Below are experts of layer 3 (counted from 0) of a mixture-of-experts language model. Rows are named router (the router's row for the expert), gate (a neuron's input weights, with its number), up (a neuron's input weights, with its number) and show model dimensions 0-191. Each number is 500 + 40 x the weight over its row's rms, rounded and kept within 0 to 999. Numbers have three digits each.
After each expert's rows: "gets" lists some tokens that make up at least twice as much of what it gets as of all text. This comes from a sample of Wikipedia text that the model never trained on. Tokens count by the router's weight.

# expert 163
router:510447548527549486481521517533543477559458459527502474461466474470506449465535537530413490486464483499445483569483434457442573469469502497513460541466503512501492447443507534507529417425443442455461503461450588514529463465551516549488563553538578583548541545459528506514505472477504546523525513511489533468527487481438537472411548563467539496532472511501484465456483480455480449565540464463518566524509510488439456440569486506455425530464481459435510454588501478523492462503552532433469500481467563545524510496570515500507469476480432580486487447467514509424546518537500478559
gate0:501522480442519467510485453433484469545569530433579419475446455496446544517474496592475453516424463450519534576472532500555492459455509488482535455495570535538540527554507520441408518443523565495550447459523530518580475490459541569467508502488547537433471540451548523483503486456567500490552472480481499492447485428468548440487445462448498540499501566465519490550523503557507522551462459535513573460571493482527468494512493515491556493503505487472463487546413518509471496523512482535562490536498474567458517487466492438481472503486496451446484494534457516529447546448480624515
up0:531548461559532498447477502501501492582488503554541502488535454587439512540513519508460476504502455492507517529529470403565507429494573471530462477489528486540502443505483533473504505444471545453495432512504552516472519451452591497512453470527496504549481540453517549466455505563472466527483391441584460485524519458517497529544492527452500511551466572532457433524477500550532503528450563483507516493555512496515423549579526519480536531466495405488558535562532532475455542549524525548476451420572451500522521472506466502429450503516459462495486473482533486434489399463477568521
gate1:481462457481449498481545484480517525500463418522483473529504553530545489531476550554446497500588521502404473437549474548534506450568514545531481570425464467464503531485470535530528516464546509503462445498527496497416477556509489515557474568568497517455506537519543531477531531464584554498485528490523478551398554497565417508548496447474512481481479567467456514424521466499496526461457465525468458501446558507447527518466502529489484448557541498557489446540532498514423430422584494448497516452453523511430511504550550493484477470531495502491492537577453526554594496464496487506
up1:477457508437450531536563510452442504586488504529413457463486534531535419520473442505508550476506471491497456536531480521476518473494494513448501472487500512460500464465391547470515496486432475560520496470595432450425507506478499502575482445592473497507523495449528551434521466498524518418502532468490539510562521539534514527444517456495461562405517567485497539497469472475471484506524493480574452508539562442481474507559463505495532473496561491541512545467489496516487517568502514414552535502478470541532517525465490517562491422520488534555487594511479423577463436529461482560
gets: "==", "===", "====", " all", " ==", " All"

# expert 7
router:472577441531463442522453502546522464548461457542475500530533511553444561486480534559577490516571460458520524552567492555489454492481505473534546521591468468528546544505481440527514454483519482470472518552557509541509469564448508479566523475565473474500509468526554474476512581508488511417438526442511503481440520485497529485490463516495547557464495489491472469521548478487525482437410545506536476505538557509515519545491455554559515499507519453529501495562479458492489522459388479472472433495500479561529481531457508519559465478431525422589557562430529459559454503567447460517
gate0:478474522565536489476516569564468484449528502441507475557458499513512461446547506535525536370461446494474508432459525536519582519463499544518520554471472505433495510502462484507546553540460515544503517510503523517490585500540524539494529495441542511503505503478470554511578532483417503578521465474446497469555538424502546527456444487447459519526489489532409447522526470536556458477520493447556481445488442551479536479460545460529489546534506541506492464484529438537541490562510453456511519562493450481496506472551416503465525533432477526369490519506445555565520490473476575508
up0:543494516487519471537411530500516472613491557480555500446540454527529512494471498452507472520567473536483476512512546461457519553512474473560517458458502546484477533449473471462416489562535509502498553503483519475438545474547484510451458511459490447483465516464529514539499487510458427506523468432426556570581498508531516547476513458494511513556526557443502500498403496515552457488460497533551568496495488539510438465505458416526531457481542504511493459480476476395509476400584526408453436474515498563524486474494488559472490478460504459567449531545491568566540454506549540516
gate1:428527482528492406466523438501587596544458501505424540507509492487484595439489578541490512513496476450473554506511486564493486525463430403468510506413488554486442451502538535445521560517492545453483521390466577552534500542492507463501489500526447447512540516473453509490486527482508492527531457406506505477539506529547478503478473445496537513552591558509547544450458504482487566482486523483504466463473532510523447501565490501483484448458544484473494573489518456500551509438535511444499550470476515529517501494506522505527440633473444479506463497539513542492466479560474461481
up1:481452471428448502462512486564495545576484439508549462529509470555484517462474582513615448521491526478532494465507569453508489514444450531532474477472524454556533486512505552547582563508498499511507543493574404519440491488461536506538509418532514516471527493487540482438481527455516545492425503514513505538532490483523479511515477496490421552441533552477534485487521476516508449539454453538494477566482510493462562545494465592533486528572548549484487465491519573557506535454563531529539480478421486509497423569486522459448498576554537413529543468497439484510471522579476483493
gets: " of", " in", " from", " for", " to", " on"

# expert 224
router:462482516418484493527474503455564513523487529479577540500530493512442479456446468529558487480547523459488495432500540563521512502481512528541498552485456499476501489477552476506437504531467465455578527468525462526425563537536553543517442514458473418521540459456471494572518518545509457508469455450444523503458571558551498536532426528516479538515524536504504552525443562474499522468551542519451439486509439530482485538473450510611582504466519542483426566498507556537481498496509445562556585481503497574531419545506475471508524484583457455528474499500575539474537443452458478468
gate0:434527526576486540521547465513536568482476456552520504449511517522510477473450535516545527502522504504488552425556522506430485440489501547490505557456509491545539409553583534470527453483542519516541530507475559427565537484450513449351524561511523502525471468481487476479489470524454482531443533484494490500465463473483470443508507507444485435522498510493479513458531540500474507479562572512531516511418580469528497446482485540505546530529498433475444463548507520568503543446543599460484562553496494421557473561549511585468510494491494541514494514543545533467493475537458418541
up0:552498455586471507495510428501500494539505480480474524529517489483571448495546502440548525500507447510565484488471563525456489543499530539504510501499438526458504505511494408593546491480529516392462494522407523487513532521499453417510573546514442482551559464452525554473476532491401469461544443525483484576472465487487537478508520451529519588536474554584521481457473508412542512498547549510492536551487506522460558508495532498463491556537542474507502504567481507509499511453512508484548427428496443515472558525582576493486510536479524457485465467551568534473522439479588504525
gate1:462472459526519507450500511479480532491478494446460481512542505545521470538507463592464536460544548434478524455560515500476541524549479576531453507448456499473477547535428546430549492556421503503485451500566497531479526516483443478526521486452486554457532493454446447511546540477581401543583502514502550498524488512473525494447385535443554467520517556475542545504470516438383555530468519459512484540513506510525500462521449429473485561453524496524516493496473445518482507531493468505511522462469435458524499490486521525460527496513492530486475444438462528600555527561518388455
up1:507563518542492467495434463498529490478453533509484510520535508485516544478466463519523548467463435543473541479516528474454572474526463493654481454537451486454536548530555534437491473529530552536477553496536473524531377534532449478556529446474436472513501500398519439528509517548563517405547476529452523519572504554475548448514485509512490392488453459495490504562440518497540489484490475505550498540465546552462541419518461544532513576445521472529480471468500495421564515500481496532474484478543468483510468524532474502519460538491498554513547475503484493549451493448547577453
gets: ",", "s,", "e,", "a,", "),", "es,"

# expert 214
router:460519576466483494498518480466472456477462493463543477484557469489467565551535456505525477511477454566507557541524505499535519465454533438465499478504421586437482509500562469513518549445440462556519474502453474426532424428467523460505513495484527500515547499483594496506547571437462474502526495435516506512520542542477477530585553499483460498433508554588531552507434549539434498433523527505474496502438491507520536396503596519499558600494532579474547473521463558475530548523519564541502464521532486499497495565440482457521468486561472431462505507520499499505476544491529472537
gate0:511583489541487464510529520473508531508565473468516468452509525565486530501556568511541519457479595512463477525466437499460477473398496478422513515463439498508549544489508460452466531500484505492490537512491574460466536509487540504528494483420460526503581477560489536525459583473483571524523551477472489415493528508480479545504519410464494475475502475471475448435522503546475477523428501462489567451480471491573431463498572494436583517503432557528532467470543527534487555456542482513527441484579430488507517527483565559495512436495583496505478580493478473511500534511577490570
up0:497512509531556498448471500486524532520460535533526522485601510435476479511547524500522546451452520433562490531438536467488516471497472484555503548518472535440489515479571467494462549474431553489559536437474450465445489473491558453428438483446504456549482536515507541453502547574508498448499481503449532495473413448581530410522465559525549418500578507481478477487527540497520464523532444544482520502462457443453486491481512471488515442551482498510543431499475514523555524467485476514543489464490502430510461498478469505472538434576455440518567541551487432430463551514558561418
gate1:528524409519571510518499428484529537477478448527552413521501497470477575491465503474565521490487539508531572439462468451518539523472531482485553576473447474482515510422529491524511537483455542548457469449441535416452493468515460455576543489492506468570509529497557480497548513443544426467551561479456509547561509481531532541520500525576556404476531529519467502534477546515467489483553558506526549456458520504451517506464501584437435566456527529481519429537451495526493531465534482528489506513509439482480472588523601464568534461454514478504448507523507508526484506514532439521
up1:457524550510500433483476476557508505437538495467468466493470516551429478551505434564520522505529544557505549481539531476407458490503550482487532467481440529478501482521525565561557449511577499515532479512430511576561409498588527520474499538528452457439503542473554505428536533455506539535453507489492494530499531544507518506445460509529450493486539491521518489450482525519503518451576505600535540482441529503519409442498541467540492529485588520501529419550529586494529552472523517543472435534555461554531437483527471566497497529531489443463472523528500514513463558551536428462
gets: "er", "or", "ist", "ant", "en", "et"

# expert 38
router:482493467539533501457563541520489471585496456454462421517522506443543538506553559440443474517485440512480489534602504518453548446514446524494463474538534539531541493504453561535458467561465514484457542506538487556536443456567527450495526559455506518521525532514460559512464447524499540543544427509478521449552477514467512441439509578534518518560548518471554489519496472470448536565477569572484567552472446559518505424479538546486510456474519442444433466506513458513520502555525434456445540503424431455538514489519505506549501487480519500501551486467503454556526485526548563558
gate0:446500438521484497445474476502550485494532452483532461490589564551510534470543489536537476568528501531548419473542489531438503554441583478512503462453494555518527486527471449465430467527533517557447509505458498574482486549504440502535551468430556500487505445537483529498451529407523474468426568453566509553518498467502516562531501490529429494537506460517487540459504538527518515488632524561538448484490519527466509493443449547575444505481492543548472520472486460480551480524468466507570545516495462511536437502506448456591511492417477487470436527517472489462508514529413499483
up0:552599491566425511476559530463484492486454537426558498517524513445457455436537474540459537510429451509540501494510534527534537477620505450501503567514509518473510522455489530506483478445476537430498532427509545521508461565443483480505509563556514586584515524513455470485498425482476479485497547513510520441424539471539489530505440514456547473536495509499447542517479550425536529535443486515510494461516449552510487553452505502476461558492533488438480480450470536468526524536575440469542577460524490469441477463459438459527494566435493535516419546521531447466528512479457505454
gate1:452513493581512484453537507462444461481542483516499491561532510517504489499520541393501503534490549568446522464596556470470491497526481498473473493465529557491458494606483477483549452484524508473492530527445500509446533539436589501502522487513507538493539531475597471476491465537492522514501456522570516480421498525479486491486558497479452479588495524494415462503514489490502522469440492459453444580497417480519556481497492549544533564468485495539455507438546501480457560461499542524537518440453432416515496561496503482446465479462502476469488539574406586577469559506552506467
up1:472483534520504520458536431424530459551466516487498479501461555534561553450576473455542594500483497430540532504479546502517509415536522527495528545444465500552536493487486566477500567459508450569438468502466548465542490552488485434594452520479484481517530491515515507528505473522498407558552456587517522519537572524445475509483480525481455468452456475467460525563545511460494463444541470518531520549514476577444443510526559541504467527506563450595532463563461558462525609546481547530519472522443470453476516505523544534494550435503491483502475474521464461501497498530551509502
gets: " S", " R", " D", " B", " T", " H"

# expert 49
router:503584473538464464508473523525584448515428492504464499514503499533536514460504521541580539544574515549543557483527446480504521480481514517528541438541492497550512550462523470563434485428447479478540518592540515556480502554454482484523502454546495390467496473608528491528524579448485574453461471506469500536425500502555535495468481522534534563448459501532466474513555444487519455437479465514503468471546551463498551524482470462558551565503513452526503463515498442444472506500407527547502447511492480488502480523467568530499499544492550468594523563506434461550526523539447514511
gate0:545419433566570547529539481532534524464505502460480516523542579447543471462460591443472495524475488502442508479457512539510553473516473415520525503434499457475531434506500565506522478480541590434529518535585454549521509523455488518538513555468516500457491557474575572519524482473483498523542530496483526474485454482501531470531513527407559497495594487544497523519462532470448442493486528545458531521592536524441508540497556447512505538503496492423511483499499481491485543529460462480499496481466556559536504520441511575511510398529509451420455452578496499560531503451526443524
up0:522543499510465462544503523469506501487455418522472463460526521516560519530459504472517525482496500487557507466551522568500439419548496558598447530509546556516464518596475542506529521472572524403550478525546528501482433498436510577466524511507525475487440457477492479415423402508539493454494547454551519516531502500502520502547496506494529560451523466420496499510486617523517518559514546457451484472447504557464520544476584427442508520499487511474516457476472593533525544470511500468480529507472539544526487480471476555482433475511498588518467508514518484449462515466522574436
gate1:543516608535533453497478522541487446464504571447462463500486499565555455496517472557490502431498532494464480508529387532568545479455502474470550530507523510523467436457490425548475490512520450471465506477501533513531539548499545518495493445512504493505527523504483548578575491518544491505563444497453606551468507491545521505521513422521571476506587533578567548493429444473501503538509589447471513515516454510470471508482529539445497459533460504505458477469469512609512462507477504473466504488527469428479420470482521476465435499437595524504488520494500504500401503493509433501
up1:498467484469520522436479465578467501550527537579501480562445453526432490441475451477464565499473461430533522448447510526539498530486420572497483496542488485440508557457479514550509498505476471551382480488532524538534509515472501513500439474509523517411542468453492484532482414508491469513519501578498424512448509460443526487529420539503462495510543481478544544517434502501497517539524449471478424505509493446479512552482475437531452461496488528441526424534493454500497459594491490517491528477512470496608517560527523491486419393546486481554482575498482469499546522443437514515
gets: " in", " on", " at", " from", " by", " of"

# expert 220
router:546562462498452490426555422541558499542531465467486482432525507440557466479574527454458466606467518565509527525493531510473550463554480476434491481550552533492560528439505548533448451553465502516467580542466470541520489450530524476502541547455521433548492482515470546566471507505496564515508485540530580453556521448467471502458492544491438539530500507458530527549551494515490501490507537482433531559464483536484507466464527606497507465477496487468449463487537437528533515522464462491455465440450426435524479508529487511536476498570442422515528490440523445569502484562514530544
gate0:546520475501520470560514432474552475516407444503469539433483531611464461479492435416538513489476548483472595555417517433452537471494535554464428479484490457465474483566515484444462516508466519492515501502500483509493508462481551526545553560540453446440469521495505540522511503527531522479539525469410512496527496488476479532487533471483519549545477506492524516500595522499523511523550444558471471548421522456511617543476500474421415481480554480552505445527532513487538480480581425522586515529508527479514577519556500486473508454487507480494511486507531541528425493567510541501
up0:468472515407514445517549495534442525454524557482518515521442452473472476529472495486480509571488519522518514541526511453451547468476580466453493493526517499549599478563505522527536514485513464478487482523531488478518571533517522533447479545446590535517451516573482582523481484523510557579509541493498541543540547533526487534517465547603429549442501527519486448479553577449495506469543473527504485449490544487496501508497444445565510439545472532462500458483471437474449547458477531460485467500412470542446569431479503479471437530520426430473514483444494468480409467436540512534
gate1:557449468564497537588476520570528467437541494538551553465492552464589552465430500484550500475465510450517462474474591496545429524566531559498525532551511452462552453572480496551511520552504477460468523499519526502429472418500497452543531483511444510469496427467526500524433514517551474528509506468454489522495540466484554487503554478499519399544463394525473430473514541480481483460516501468489513480510556509461464505570500524534491547520537501568510598504466528473541579572502459629513484480448500527478513521451466553524518505518500484533507491516494526528558472528546506526
up1:552508500486511544462487493412512451480513513460455503504515460448501523485455462389423530463535482544569508485503490433490494527419541456460461518513511580517563476526456562551494541505432564512482536552481556504509484505412490539584439429516543464514440487513501522509449488529443491511498470519525482562558457479492474497488477465485443496501483533444551462542491477564508454513488447543581458457457544514482530517435475569529528542503504570494491509486525544502548567451492499486499484478510499546478564455481500548454447484483515467577518401593471492409543446429519503510
gets: " P", " M", " B", " F", " W", " H"

# expert 162
router:470440505517560456547487557485415480489472498450494508493483561502520489470465527433424516437478471485444442508461514449446553502435497511484475486428522488542451430475468538456536464513450513505483443480492531530547474489555485457454512507481441561535484545447471467492528429529522454539483438515495426453569458497512535447441457508533575457512478500470444485445482501440471463569528519485536543473436455471455439494557522471426441551451502454426521472487508432522536512441560466451533527513459514448491569520550447483455480468414529513441477508515529502440534530438537453517
gate0:471521484512496472490436474593519565485465462442498532546540576521498564458548514515586479510501538552531454498468464494571463482500570456430472519483476492454498501509485550503472455466534448493566465462508451529466447506522514438464566480436588476563592458448506492491490490512455453474489511503476526483472526552454489433472541525563506520509474550560533545459537492540451556483491466458448522485389535552452483474522533473482502558582457567533449527598467507588467482558505495529492524493448492521509462491524506477486524534554525453555504502448525535522458463492468556421
up0:438530453420452426509529567430447478495505549625559499439572511522476527521480516419512561504510476484533556473506461503540447539464471472509504461534547420481486503443559512552508505480453511485459482462566437521414433491526494442460520526477552484523547473530499555496460499481518523516547532521531475459533420505507467569469534484503553523447467488526489522494501522583522464482435505491497522520551507426502474491494533475480477522444522508487539505541477537562550434595464456469520448501546480479469472477404505528544517556582509537509466438480528585479497480460544487541
gate1:530531458514543480472501474502500479542534439467467539504498542500418464536478486455527515425455500563550507517570440524466544497511520481424527515445521557564549482465485422483496483547542552530429550484494532520474549511485509499511452532473439503589539505400562453477463520507415529408549551475473453395460491505505512533506478485504460413515548542530476511527512482501486490550488489556514524489485491451481467505503504505519487491457480559535422530620539499530536524594467528481567515568466569577449508468513541537520475575508450458459451540530467479477512476489473524516
up1:496463539542498590532465484479484511535509459423499492479393455501449467449487455475444490482477562463552612584504487455438441510509454539522443511509530483537484498446526516480467519566560495519521542486470426526528472495477527500494459440516490512567481461537517469511465530505459508521469492525535500465487484437516500501487527469515526534490529558478491452484454508517452517505512510535457448513555516491447531572527483562565511543520558509458564462545454506506452495573595488482543442377484503482504518553537543536471380457568500561538484476483468567495533500585550501537
gets: " in", " on", " and", " a", " of", " by"

# expert 125
router:477429512548568451558495554498416477492475494450498497469462555502538490471462526456434525449484454501450443507469490454449532542424482508505461485441511475545440436467458549437532451510464520483478458478485517528564479479549480461442501524491451572530488537451478462512516428548526483536496437506482399469549459493498522430438449504515562453487502485477484487435475488450451466568536524488525540458450455472465430476553501480429441536463516454454518478470520446532556530443548474467530549520457522449479563533536457469451473454425515525446485492511529495428534511432549445514
gate0:480467571461511429458507528474559464585523526472525536472556439460564416525566555533529531514453466546423498514436445476595479489494472479554509508552518483486548542512516497501469478473433498470472482535538556543513482500486457508495457528561620469442562472480513501506471464528434483446521480483492565480559521501524550550504506547420435512566487641491507539507482508494526474475412493488460465474527480463556496474488455472514504516501485522495542510518515487500461471471486601493535440549519519505522468536457513503479560446501447476512513568508535470486438605543508499513
up0:456481486531455454500464524479512438409465431486513509547465512506474512555465495482501421508493516515581524472523434499517539564508482446500538505500523561525437431462571506547470454527490485505491521479551526506509466504566571560544482450498483531497529503632411527503456454455501527556503473379568465481510529489476533462457435479469498489475491481444513513526506543488532538494550481468521470475500426552485469468533564421492577491459459481512479432530460479508535474526564451568495483569571496507403474489511518550482521557439523507533580434495500519551458509524500504514
gate1:489488498486504415499620515493485441510509461589477437501498427535492499527534509560507506517469478500494497495423405555546476491534476454428509538595478440524412521453504537489518532477497525492446490470452550487469558553506499435554496537508565462459450531533462443511514479450507536491482482427543499485465509501517486517550509478514539473569385579565541539525490475501501439415494503531557494499504530513413569501493439469506560519526454454502485475534571544476476522471506545533458506504578564454481446417543492459471497490543555470503553475509485503464545506497508494513
up1:489505497529511564477467519508483493542522506438564521556450469471497527501500440418421474563495478514523505449432514472508490495489537428490478535480481524579422471552456516588515523521568523531487516464551563510507478477472504572529590437572519501464487615567427523555509527437449552455455496479509496512485480498561507538439550509494492505586542486449441510581541489495482491452540547515434531530505498507502491456475466507483485471533535516567420511491517568456542415497453562545489488487535480451421491442486514547495527474518501527434513475490506591462542476513495535520
gets: " that", " March", " September", " November", " December", " July"

# expert 87
router:465479503458444454480565455483463539512449438477530535534474518503432576507531456486503495479494475487577497511578519466602460448464509478474457483559518526511498510495510450494506519494534584501441580539456509470533465552530556527540523507445514494457521449522501507396560539503536497507507490464550510505518546460440481560551514506527417472475470424562524538544485512556479457453478488581585557539454513559525539519516453452557535504534488525494447570511494530562540499527504403535448468469466547491536424547488465528575489564536466529473448493507492465457444538463523480522
gate0:507554497507480438518532392522513504505509476507503539435543544436522493549514467498444483496524482545472470502445499475491463458506491587414433437505549433491568511499517452617471460512526519461532542473432513466464531506564475580486452546469467427518420501562429489467569531510462495421450446555509500549544486508508507425448522512491448453525454538476531500435546510488515461524520512485492482508543477519459428438431504477528513487478512448515503535478480452543510502629492482525504489504490502436521442503515516452498476535446444491448495509596477512519468513552437518497
up0:493460525574520503417445512494487470503586463527477492540495490498412516611532488492575507531499597525474454514512452508506423538426480557558499457470495536537469445516448531501426578470536510538507451509536484484481487490484550466411459472587471487480464507534454445489506525487517544497464571505527542479476465502467470492500463522499525563465545450521509514525454484455523442489495552466428463516504535483499538514592567487518465475443518503498504521567467423539483501507452545489536440477501471590444467526572454500509474491492473464527410540461521410498548505483511427515
gate1:464599572556411528577491513518512523481515481521574469507543500546531552549559467482459458528561547484531466545541470465550520479510496527475502538589496504456439517441543426519497533491417516499528548538449479522444527428548513510496457496506526538482465425548556523492591472511541431512430515494498442528495474433554546498562505490477430499494499453483518599549477458543437487575465543508504483495517477473513539462507453528494499458482469478447518472469563490505469477483538441465557547479529498497465464523546545526528466503474422581509505565461550440538494526481497435517
up1:469471522495571528489553486499501501489511555518542478461474480504480546482472554461468543486478444511441472475527552488559546481447571462521526578368536497501503504493456518473512438447434478500557447567576491464524494503477550490499521540528480487519465460535544563486499523511527446555381486516518503513498573496546550536475510593528505483475465485582539436489526504511490419523475542425541486505453523499567436544484440526517556620497481466547529495473453497495508502546481493579462557421510499535488534519511455550449428494463486524505532510493462473479487441548457557537
gets: "o", "an", "on", "in", "a", "en"

# expert 184
router:468472437538448533543538536521483430463444512475521472457470513504535466462458542510481498491506444494446519456450457461455517507457446553539506455479556540494494456490533530550492454478536489522527548495555560500511545494564477550441469550537444482530458536468485467513453539531463503460481439541518468540504480540538470450432515483579533435499512427460436475466472470565536447481533561550559503522452461537411450516521519491482438557472517527499449529450512430484551559508501532550533515470466559439449506570568491436452450456547538565450535438526531522564520554456443464471
gate0:523522506496517429554543493489495520468467469509486454462489487520489529468506456511589450572513571524467501395468465521502478533497423425487482459522451500436586519436458485488543514535533526457578472495586554531570471470462428453487532517449429499515493589462465466520538513463522435494527463510506572551458459463582461523466479500509421577488545471430486446506491549499519464538536446527495494536491520445399495484480423473474455539539496555482549433482528461480451430564493560491471496532485541495510487530526477519483522486509540465476501534446479481489541445554454512485
up0:620542520467517524507561386515477570455593538470491506482447427483480439441446547467537464510478430536469571503560531476494513481537490467446505540483490545443503517427510564482563461485573524527569538469516450502469549557516473532474509482524505477486541488443529489477463478460452517473529496498527462514444577570493484505518477456524494477435540444486473555527499542569486496486605473539523504484484513497441479494513487416474502518511516493527527525441497529495430510543524569425541518542474411495471478525497525446497553524557470510449544451482491502453507554466564459541
gate1:527507466462503518432464440546524427462485503452518501497451535485426506503478460547469569483493515472486508473499500496516401493512538481536502515475519508515460482550523456508502424529453476438546480445517519463457478431554521403522388553519543552547548421415559496487441533473476542511486484497443548567536556494501456475499571581450518523543553489477453539577562489539479513496492543500399456495490500420571450421485455503477524428399465463537471525496518547519478474510524490501451549466503501483501516515518493535446475512520527505514558564514533428499506490487488496448
up1:469556499512552501543553509436461529458548497544549540476480513550518480515516513487456493526370510553500513540567489505496524482507478470545488515469502505557479541478528571532501541539524463520533464523476546481510477513489464524480551585468449474442470533539518480522417536490498557519521517537586555484465443371458452506512469530554443568506633510508436537522552492455482488448491497484442449475476516500481487432602426506516421434530510501448519506538479481517510486514508481491430506494506587502481456478556467494499444447510513451531500536507506563423574501505533487497
gets: " May", " June", " October", " March", " August", " September"

# expert 191
router:461501498460465462530521507489478446481466532489505470556531490548426532542546520472510516487524462463484537446585502434538525474492450504474450496542474493556508514456536479470439527472543562526427567531535469459526507423540495527539389510509540512440521521523518507490514535460479511535510509466550517565509536467433479518577547475474428468541448451563495541517446423594461520494547512534510432467463551542559509487512496436594502560621501572528506498489500535513543531513510478573432589540468571488526433522445462505502469454538494478494529505517440496489468517513519529484
gate0:498512534512523545502494514561509499518478497474422526462489549481438461546564536474501508486500543515519540440523480469596531493504526539510545531522551476547486485520544496534487428472567471462554516492511521535498571459525517541514464490493489461497442490526469511447523494533504476565537560414465615515545468464506451463535494556535563534483417472487521504492490432584451448598538505515517440528416508539555466471524510594519417468439521483497487513542543462505554493500483449467470601533505480552565437572520510535482520446481445419509511530448422524491475514506498456506
up0:454441490501541522464404523471439575563569465458483501614505511487489533457521527500461458520479510545440484453438555449484514483550503483551514422493458511513478409514477479525464520434479472496554494552487472589469523487475501532525499590533526514524570545548552533505541556559502526500452556475499511561513457522451483495439453475508524468496515512528468497481574393478499503525564533546514477509406505540463504524476575473480496503535537501490462522534509499450469523527526515514483523456536582495440493478484469428578514558532559500415462476558488533522578476513539473468
gate1:514448514523548544536441549490390577506471539492419430489494495535539451503502441502481464498483535531491565437501491467477538480445485532498475514480465450504525487451522536455490499411457450448487526528395493509486405503546537454486539583529518466503466537474450486552498544450559458479445488474502457423448430488422484528460502524453474443502515501493454421476463505569514511479549550517472560478508499434482463490451487529547507439495499480541541541440534456470488442418532479535436512517560562433431521446489444510475489440472502533528490489522466549514500467453518472497
up1:495469499537501547506547561487446524500489535484469524435433536478495519447485484484446535476445526533524473434504495503475536645515510555524513476537526477466492482455472473481535438470491427568470478542568513466461462550520499522459504498481442524467458535504450481491489483455456508492445528492478496474522492562450478597492526544467459550521481480423415505535484491486506472523567465450506492524505620486526475547561560451568526444490449505487529447443520554473505470514555543523523555453434595451452525503473454509442457489446546587555488495518556432448477488547514507481
gets: "on", "en", "in", "an", "man", "son"

# expert 22
router:468437511532565457552486575492411472513491498453491506486468557510526488462470515433429494440477462486452442508463512449449537520432498509506475487434515486524447433487455549455542452516467508513482463476482547513567472502550466463440516521488440561527477524438450478482530442514518455541496443509482427440558472503493536439440444503529578450498484494463450490456471494428456468554540521478533530471447449470456429488556497483436439544457507465435526464492511434541542498428559481474521540524449523468483561524545454481458479458428524513447494485503528479427543500429550458525
gate0:537542511537446459474525510493532493515464508471506469498474471521538527523486472506524567516523559395602487525537496429557462497517458478566528442467481486536548627414577508505546474505496521473519499462578502510481550531534450553521566488473451460508493501526527433428567384515471476478463477530469483531470552439484442480554507545495525482478527565499490535517532548485547554452453473498528452492522506508550425533460590505480596470417448502494462487478493518472429498500485523482485516519490439538551568508515508564492477484572534492542436477480531522528476510475518545464
up0:466441418470449517477514458505512496540504404430504467441510492504466544483506504551508558556528574573449476482566514485479503463527509452593471415506509496439503484451492473519495482524490537449493520513465456533492506572506517526467438497500499529466507488531516470489451441474510480516424500462462478491447517426534445478428449533596463497474463542491500536468481471541550487501570558517503526489522446501540480580572476471498549485529462505511522473481517454450539474523455525482514474567497610539502616498496457556609505562480560512507488447576483552516559490520502547513
gate1:429534463456524450510515474444483392402514548523501525493506485473466516530502482547577470532474491530541462506461433474514504470480443508493520552517497499491572488499428487488487505525440550478486510486489506561473443497426511459566467490536486445492514513486562466535462480563543543536509486477574565534523407512497509484553600505465464461504542452530549528537536487513505567528513492500470476468440505568532503521521531559518479439509585457481467537433469592531479454554444513442498531461604521533471478466446496474510513521493508444529504523538605544521460403502503521451
up1:464508569549496488510532496452579511484532505513504512529485533482459452512506528445556597460476488480434461544585562491486470515509513468523450513547475464483536520462558509484489498522494453434491493514493533447430503531484517519553434496475474487499570514508503549517506516445471555483447538511481508493535416513593551558572486547472488462518415508489500473494483494568538559466431556546501571492487510496548537482484545500579556488523477460553548455476522489452486442479370550489546494483498513430456513528540499516474436521606493550530473441562525445443550465545470524448
gets: " the", ",", "s,", " D", " United", " R"

# expert 73
router:481437488520557470530478565503413486504488534453476502484490558498534472474484527453443531474471479466432444518447522451447545500463516534485489480415535485525453421485440542480537468536480519507454474489502542541563471456550496443445517526462430578532479552454447462499529442559524460540472434514477451447550454488491516445444431501548572444487479514482451496481466479437459459550547511488526539517456466506451444467567511493438436559435490465431522485483508435514553529433573478474527540513461501469506560510544457477481466439489547534431483521501509498431524522442560461510
gate0:449547502534509598522483489558518456514552562448526394459577486537512430526520493574503458534525451570442496514525505476551445508497507494528564456529543525506478522515483448483607475509573531436527469486465538432520481490504509444413495467564504511451463544416483476517455560514473490482459531483499507481511496512554527515493526467505489451555536609435508486522506476545439448488527489548495499464539525427435497490494571519528558488545530497502492543506459463541505460517533565589532495544491446462445475408450466482511501456550529519464457510503457479524507452462431510507
up0:424551442505506556552521516465555506506563480488488476507557481523509461430503449485552473484444530493461543520527520454574459516490453460565535481530564482451400467495527598467439563471440514534514483583533504538467568535548522466447508474492514497469467551464523471480541579423455551503486480603481464497545493482489480503470510492440470460509465482440477519479556433580497519486513452470494458472457514448550505548539505496446526536461503477518457518448504457558493504453496526420492514536472529497543560454482463474471439511537469545490475573501431455519479444430568529462
gate1:574534502477485494468500515510484577605498496503533501541476411511530498487468551489550516470495516532547411548517512446450500498540472501520572465494450437399474602481496539527498520525458514485529480525489499469451468442463491553558540510534508506408495527565466421481507589547505473434432466473583516405552548473516464474532480463584460523519504454481502521514525474458517539539463492496453523558513485506515572489452432432530516497528502506422488520522466513486506445461528474481495493415522526491492500452449523476446455572492520565524536489511541581471511549485467444498
up1:469484468518478426528423489478466506512506466517405483510470446431502554468455530508562430577539508474489501470438552486436481475474495543492605516551456534499469525483531535441491500522486498548540529553438565514532559516477504510505527528532454472503545435499525512478499525487561522476431543464502526388494513508510523473497530515495450441545472445519488456491399547464481502408512481537500516536478480472529535452432457560499453452487544538480459489539494446426545525476542541487582473511529516410516472552436515465477451545495566510572495538467486500491440508468506500400
gets: " P", " A", " K", " D", " F", " O"